Experts of a small language model.
Size: 13 layers, width 192, vocabulary 8192, 50M parameters.
Below are experts of layer 5 (counted from 0) of a mixture-of-experts language model. Rows are named router (the router's row for the expert), gate (a neuron's input weights, with its number), up (a neuron's input weights, with its number), down (a neuron's output weights, with its number) and show model dimensions 0-191. Each number is 128 + 32 x the weight over its row's rms, rounded and kept within 0 to 255. Numbers have three digits each.
After each expert's rows: a language model's description of what the expert responds to. This comes from a sample of Wikipedia text that the model never trained on.

# expert 30
router:127129024138134135108136149080079111093133122101108141159173159119133170116115085146154106160115245103089107157126114128118068107131084140132099187109113105136132122116104131115102114148152124134093106125042143146152115102115175116102171130109148084108084112130206120115139153078158159126113206133156172153094143158124130155097064098145140084126091128134154128110113155123112164142158106142137159207195096133136237083172108117197083105092153108187109115145152092119116098150098154132119163099112114083105178120143129150096142143085142054138119090134106135170129097080126149155
gate1:101078079117065159125163148080166070097127139097167149159132097117033129196124139147142105154107173125060160101097142141124122118097137127122137164114152134178169117139136129119112175090143120140070091147119177114174128151125172098091107114137108142110056111154198147152179096040113143162161133080151130090092142145157153146112121083138157103129129139142141160078134078117112145129074096133083098024107096120152136145113113127147150145061143086052192144119154082072130160109082152131147131176080155127102135148125139137112076169110122142156083110101119070120110086106107106140
up1:102085104097080188176166156055142112120150151103170153129151092131022100152124146157109113163149124099074132142103155157154133105106123152116176157129153150200158126154139156114092178074144118123065124091125165133147174164130156132099137064175138140117085133125163148125162090085119121121194132099135164060091147148130138131097136134146193106140128120132130141100109075084114106132110120110082117039136091105162140144073114127134148160097124095034189109159145055088118139134099164132129109206122114089140137171146171122141090123102127137169051115099117102101125127116104097159
down1:142148119131085169152109146131111146237152129125121084162096150106166141114160052166164122090112169128156110123165102117108117084133128121182122110148120109099158187043146117137104178147132111152100111118093103129169127095138159133130159117127052187156132170079100154143146120133086094109133057146137129101123113127126142143047109077117109183109114118095170094135093156111149151114144181150132072132077131105090135122150146186098121108087118140131218100097146120169188190084129128168141113112098062173052127111085094130161132118134153165156167173173180161117140097128152161111
It responds to: Name-final syllables. Final pieces of surnames and place names, often German or foreign, such as Knox, Böhmer, Köppen, Grosjean, Cooray.

# expert 45
router:061142118146154174118160106125152181141151067126094170135117096188147204076135096108114124146133158130096169153125116063064092113109111139100136118105129080186126114163136097073112131124125121160133102138105075134134057100091132121114146192138124111163156154154114157166120151120172134189135092133130065129126140128124065110055081163103107131114097155140147128122136142165173172142187123161121140144152083117091117104089081133136131096120100115135055115130130101142091110091124184134128170154116106155079151143155135177106179165166150079154181082129055155233090137132081157098
gate4:143138109124186112126134142185086149105179055081128123080091070150136154100063116138101094159161183093107123092157184127069137172163098134170174137136115131140117114165169115132133093099108165125143136115088123130087123147099131142106077104130139148137090050131103125138206080166136138089132155145149123100156075087126141122142109162097157069088159115156179159152088155115122128086085114004131157114200120097085147085110135146144123133124128098142152155103118113074128146137153134089129102176125159124109180139133145128040148110067153099187103148125134157079185160105126149125
up4:159135146165144106110109164204127133128154055104148114097086069115168131072074110169082091186138148072113132113128181133080120123132132152127175159147126120167132132174189114101198118096102143096112150122104124116122097125105110151124080131165125128123145054145118116123142102191163158074127191164163131126193063079144132076128132158107152082088170109163178162147088137117056088088095138079119183122182109099106136081138141151150141159098147115196178160121129143100157155108167137168145079158149131127143161092124141149105138136076150128188126164125130177094197139133150140097
down4:087149161112129087092088111131160134109129135147142088166099127142144109063099147113129148149113107148144174134103141125132143150144163129154109064100108053083135161161097141148135148074091106073153130058141115111160161099152098156124122113079193127119118177118085181104088101099201156109124111193179112134071174149103064153128133184120118074085140179114175098117146115115042100163112107105173128113103159119112160148058105098141140133144133139086101092095210121116160062137146149135174114146135169152125094145202115140166131124103171091088122175144099112061114176149139122083
It responds to: Common concrete nouns. Short everyday nouns after the or a, such as work, land, art, hand, board, farm, and mid-word pieces like t-ast-e.

# expert 22
router:119107137110141204128118086117135164074139121115092105195178123170116147119185150129152128117106154113092067179140105152113126074171069125186079121069109114171116102133096107138116173148130168127122152096070089148108113116047154123089149163116138061097107098160113129104192186147132123161128129125137108119126101147095153109130075115131117122086123142139142130123118204196097132083170118130160160194184049105128159094128080084165173131095160103167139099210088074071095127113140152155136118103069086103123139113149107133147146110160145150153167098119187121110108108163096126161
gate0:117130119170164148163171059195081125120124124118153101144179110062146113145124163141133144115124084095115171156173148142105134053140137088140119151131076141196078116086130078117115060114124098160078153083158135151114118140117105101168149182128111106120104135134171092103211111103110122163127197110109165128110104144104160148142090194130135111109162049183149149104103178064147114131131096148175094161150170117085145169110096153148173198129095080207125130103150180069117115111079130161161133083101129119110097117148170154157122117101158130134101159141167162107119103161129180155
up0:151063094094073123134114193101168109129143120150117188126052134125142111101141093123156083155120173180099101137125132089119126201121116167104168120151151158075163130141107134148113168147104137094166106164131118121173105104119143121101085060114151169137111144131084147134083136196136156132092062103122072092143138100181114070116158092084106129168072208092129098127149107146107138122166157148094153152127077141181106101123181091110097075111166143070131169123153105125174154091169084105122095194155112176141128157135147151124163156139060085150151094097125116176177177113147092098
down0:182121137079172152108147157118164114140116169101082091131113110123166118094144129112186084167179108093099188139104148152127102079157068195162129073118131163098087228160139102050120109193122118147182157156171103157121092152093144058131148091088134126129101096102176072155127105137086125196132108126135131154174175037081092131109102159075127168120083151106153132125118126099157115128093139099144073126107099127134130138217111141139128094104166101134114116060109136078126146129165148126156155094159126134124097105129079136138134155131138129120143105183143152134163130122056169129
It responds to: Surname and name endings. Common surnames and final pieces of names of people, places, teams or firms, like Scott, Jones, Wilson, Distillery, Records, Company.

# expert 9
router:134058085160225133162165117145134192096138090076098149145092052187170125148157078179103086151104134134113093158115142047067106142143063146167127187132130085120152118120112087096136142171158137112136094140095153104182108100089145125161111147137112096102110117093131121189127134140148114132117148092173108130102152148105087109099091131124052156129064097100160135090123195153143148163128115099105156109179100099070126078145110115185066138113121110067085166067108097102121176129143142115145162086068165124110135131157132121111148172142145122135108069138110113150108146094121167152
gate1:136118123177172159102098147212159157140066114142123127211087105198183121134153118095141144167135133146184139093127112154087128173086129082107160113128132113152124117106164138139105095160125106097081105094096147114150112159076168152097119133089178111139118115082131110122164147099164117206077129146159127187137086141154116091138126205129101041165137136119118158100155161153129136163073150115136090101178180148086127134129137100117166105141092158142118149094094155101135124114109068164090103130142099185161146140082095129102104086173179114149096121085159091200118217129078136113
up1:133144116065116137144220107102121125148200122133107140065167132074095141139141139131174157154130124095096119159119170115167146112173153120119098135156139130104113141107085125060150156104109170145151123166146101142137117069233128085154169122163104114093116131155156096166083095174134125062179126116115119105123159084074154158131187053121135158102128129158104066131114089130151128097210126194107176140129119119157117176092109139151112129100160089138154126122122096155110113104141130074149154151109128120090121101198168129135139149088110158113172117142097181015134063110125140154
down1:097115125157094095105116127075157179202194143135115179123107147130124088118128165142130123201187165148148125105200139160110154075142132114128090118139109137116090137134102112102098127143144107119151130131120139180138089152158149154137171070202188048093156171141141108071186161132095182127153099173118128106121093137045143112143117164116124100112145144169090042088195153051117071100116142127115173146142125116128118133083157112127074094157125073073160151131122174146112072116162133126171110139082113156121078103093144157121139137133105126084099151158165166111155147077150098143
It responds to: Migration and living words. Verbs and nouns of moving, dying and living, such as moved, died, immigrated, housing, trade, plus 'g' pieces inside words.

# expert 28
router:120149160145233176151203130133119154124155086127086152155150135156190115164178136113139107107115151112119104191115162092086087085168042107138129129110123092084132111161078115078107128134163140100153121106098145134171054152065115113129134136106085114151076104159183125109189092122205137145119143113156155145110057127119114128109105101117097066079120102115215142128159177139121170104157143111139155145164082109100197101095121115148137102146157107160127113132104104109095124095105076188140113111082139101101078144180167114133188145103165097106156112136143129100124191102130143122
gate1:104112091200117168138155170140183147168084120093152155115137100116144126122139183060170137108175155139139158095157117171186133104131087184163108104096083129099140124160103116117117146152108124076086092133185132061170134189098120139140133137169119141111063121090122131132130134204111112145141099091134181125114107154180072136087091079151147118118109129176166154129118209155154129077088114151146097148126141128167112123166133101107128153057160125148115116132106086123115109077183092204105181135110116175160112092119200179104104138144104171081149114185097131116094097098107195161
up1:121165128077093105123100121097089114094161132180134126107088183156132194137137074140056186162098103097119097147121117130087092166086157093097151203152155175175141158110119121117136113138147112165156157101092101198103158084180155099112169065100146123124148167111139078129097111074137131120104151149143088161156146116083151124182155163179100179145130120082044110136151089127094135138154145126108144101129117128071135108092114146158148113140062148111145097122135191165095138197121145061149120108151122100108146159112090134119160081147170058179098176080098134181129127179150113088
down1:169104124102150120082167097100076154166077135097119131113168184201148107120141104084125129056133060176090080162066134139196170090074117097114149091128145143136177120090139074187165187143095191128102124137095149084147115167113149106052128118154110111162132124176123132184160154126140124039091140162192130151166150144113113133145104112121083168141142184135115099100128117127102112143135133164073092151071160090078133155109121161086121149146124100107137120073165087106120111099073126078164122113119135107086122188123144125069123163104135160174118102119066117139094126114105123128
It responds to: Gerunds and career verbs. The -ing ending and other verb forms in biographies, like playing, taking, having, writing, attended, Succeeded, often after he.

# expert 63
router:125107122144143111180125157100137162123142095120143139131121116147205166115147100134169134178137142155130109157140119115125091086155139154096131127135131061122150136150078107123067117104094155120126124122095073166147115121099103090154149119101153123083100090158127153128153169073188076150085144130128146115127071143088114076078132138126141067132100097108133121133129138147204206207086161114168168117163106120078140135115123054126150123165133152098045115123133134092088160158136098089106122155109120100110124194144130076144156168121164147186169053110128135220151135114117221051
gate4:088123109080169121073131118112160125146131082066112175179138069138155157124101091134138111086166151179110111162071076174147092195177122082102115074103146060124132119094076089154086107156125115124150141080099118100108150156082144162114117038162124162167117116159076145165112097123169162166159096098045158104151116173064105108132132127125128121089143154109101154139127082108116168163111145126149105129090120129130200150119122130137134154154179188125102105097134115126128127134099114168082152131117137085115161122100086090010069174115097123150140133120082134163122096109155155123
up4:134146097112075092118070141143154115099123121164164151130121132134100194146147103164159129116142109145093081083120178040096076080059078198182148145161140127112188116115146148096154180079069115111099170115150150143126127114227122108124146180095113121127078106126116127168106133113107070096096172119149082178144095073108127168128099129159120147140122131141107138153154221118157053071168067130135137110123119147128094101107137135165125062152107068115071119134159117127089141112162156136127115140164109151116095129126147120162187122071154139103142126083144087135134167156084083134
down4:148095152078177101119135117114078090174182131144121106120057137157132137115125131083107108093077141074160150154129114154144159130119109071108127113119140111193128102125106137129179124143158052145187172141136112123159116137132150074141125089137181088172097096159104128131142148081139071150114109102095097087123113153080177160168071096206136087144102085118152179081120177111181157146059167080152118146153059106180126100116113167119097157159129191158106184105052079142093178131147102130154125133152147132126137141092141109138081161176156117190139142152141147111118120102179066121
It responds to: Name-initial syllables. Second pieces after a capital or p-initial start in foreign names and words, such as N-iko-lai, p-ira-tes, C-él-ine, plus soci-, mechan-.

# expert 37
router:081096133167137152189124096198097113096140139131103154134122119185136109103143131152121096175125108111108133142094132080075126113155098129224100142068102087154170120144195073132080166147139153119114115102090106127136124105116150139103160126120099129075152086161069136137169196110146105138112146144111098094102160152143122117106119144074095116137050099094166151142230183152133166111107115148132174119159109099095194106103104108109086149138123097125140099130086116067102178098110129117181106143102097112049115096107073150096159115184193107142158134129153108113106211142154148092
gate4:138119122152196152104145167175155154149154173176117152085155141154135131123179156113119049097035130126098157150112129163109147164172089114147105122148085132124089150148120101135117120145193123132135150164171148108112191151151150133107173151116138117135109197080085074160093120091124113099156116094080089097149143180165124169133149094075143115169103154080133095194112113138119115129118099200070205128112120142072126141093136114153095175128155145180152191134160115093160184097108169127077157054126157134128133149155182109157098138097070104134103170186113173140141134092106127096
up4:116130130139136058136090077086059111098113091088164105158115140115081127092181137163137141129127089084170128070112130054125190147105140211084089081103083146084123113087146105097126140078082120129042115113125109141102074132141106165139146086125117208166151128129185207073171122137126122135112120097174178145128071115091129125173130143101132163092137160150120091106114165153142153115110139057131116097128059130099076146143118143132142090162110152079133173117098154189130137117149109120129125144149066157141137125103125153162117128157211131158143093151115106132116102161117053124
down4:136116160146132083116084096110096130122107148079109141111164086151170111077137135112193184104177197127165125167083149100062121093100151172096140147110068220158170106133097104139142144140063172083110115132142137111133123157137159189155083141118174087108151112074223213120135160124070119147113106104114172115122110099106103133161077121150137131110103194140085110173146092106105094106112166147132138146077125138142087158133086088121123122096109174085138091169122189162079148098138083101119082151179102166132150094138135138079105133096138080125111070116104168141117149105114112126
It responds to: Name-initial syllables. First word-piece of a capitalized surname or proper name after a first name, such as Gu in Gutierrez, Gol, Hol, Vik, plus pred.

# expert 34
router:124149132131155168153155088121093147100117111116174125134197118122142198132142105098150107108083156171120141148122096116079076116147140165114136152121138103158125103178118113104088174099138201171150117147169098151190107159142137090106151138123133098156030058154189157168139166049139127105111121181121122102153095128142149143114101071147114102139108064106122146120129210109157230184191152146211110128166133100102100180062101098157128092145188136142111148148110086106099161116107146169118157140130149142137129171175151098130159154141134085148158114149141098144121146160153177099
gate0:162141121113132153075153046092093166088141148089148160135137126117170136117151128132121091088126182143143075094124165136180181089067137185114108075142116120156165148140120092110133125141172105078129169122133130117140153174165175132146125117173142145164132095148184125093109072119116163067140135114166122198176113076139152145110130136134094083151184057151134179070094180096145143135087130089127076146068098141144163103132101125152137101149130120083148112076188127125174119059113149099164160151111163095116089162131069139168156112156141163157156113175116065076164089083160078127
up0:133118139118144158094158061105077106144130134121128161138134117131166146134129164117119103076094146148168098125153155123187139078092120222125143117145115135129157130122103099133153160135135054074119116121119156115128150115179103137151121120164131149153119054159187137110136104126105113060135121105161103199149148051124119124107128166173106116163168077119164166049102161102133134078103067097139136131063095122126177154181085145161139135124151105113125117111184165107159123079089137065159130117137098129149079163178093122140133140108135171163139062136082084051089094126220104080
down0:173098116122100169118123113102174141097106114143116127118222189092129079143188101118117127120098131170098128117141086098117124104122078107133181112087124157129125141110090097117124114126095106144083164150092102147075159107111132132147043099034141172073207163090098154118143120092075119164083099099148143064148198096111166178153121097082071130143128137121109093110121110174111118179134141086181121151160104118146078133141124148103119147132124145128160093090182197177160107141113127113204129081120107111149128133135168157070110133116108191092089101088103119102120198121119162126
It responds to: Word starts after punctuation. First pieces of names or words after pipes, colons or quotes, like Los (Angeles), Well(ington), Eric, Ronald, career, and dollar signs.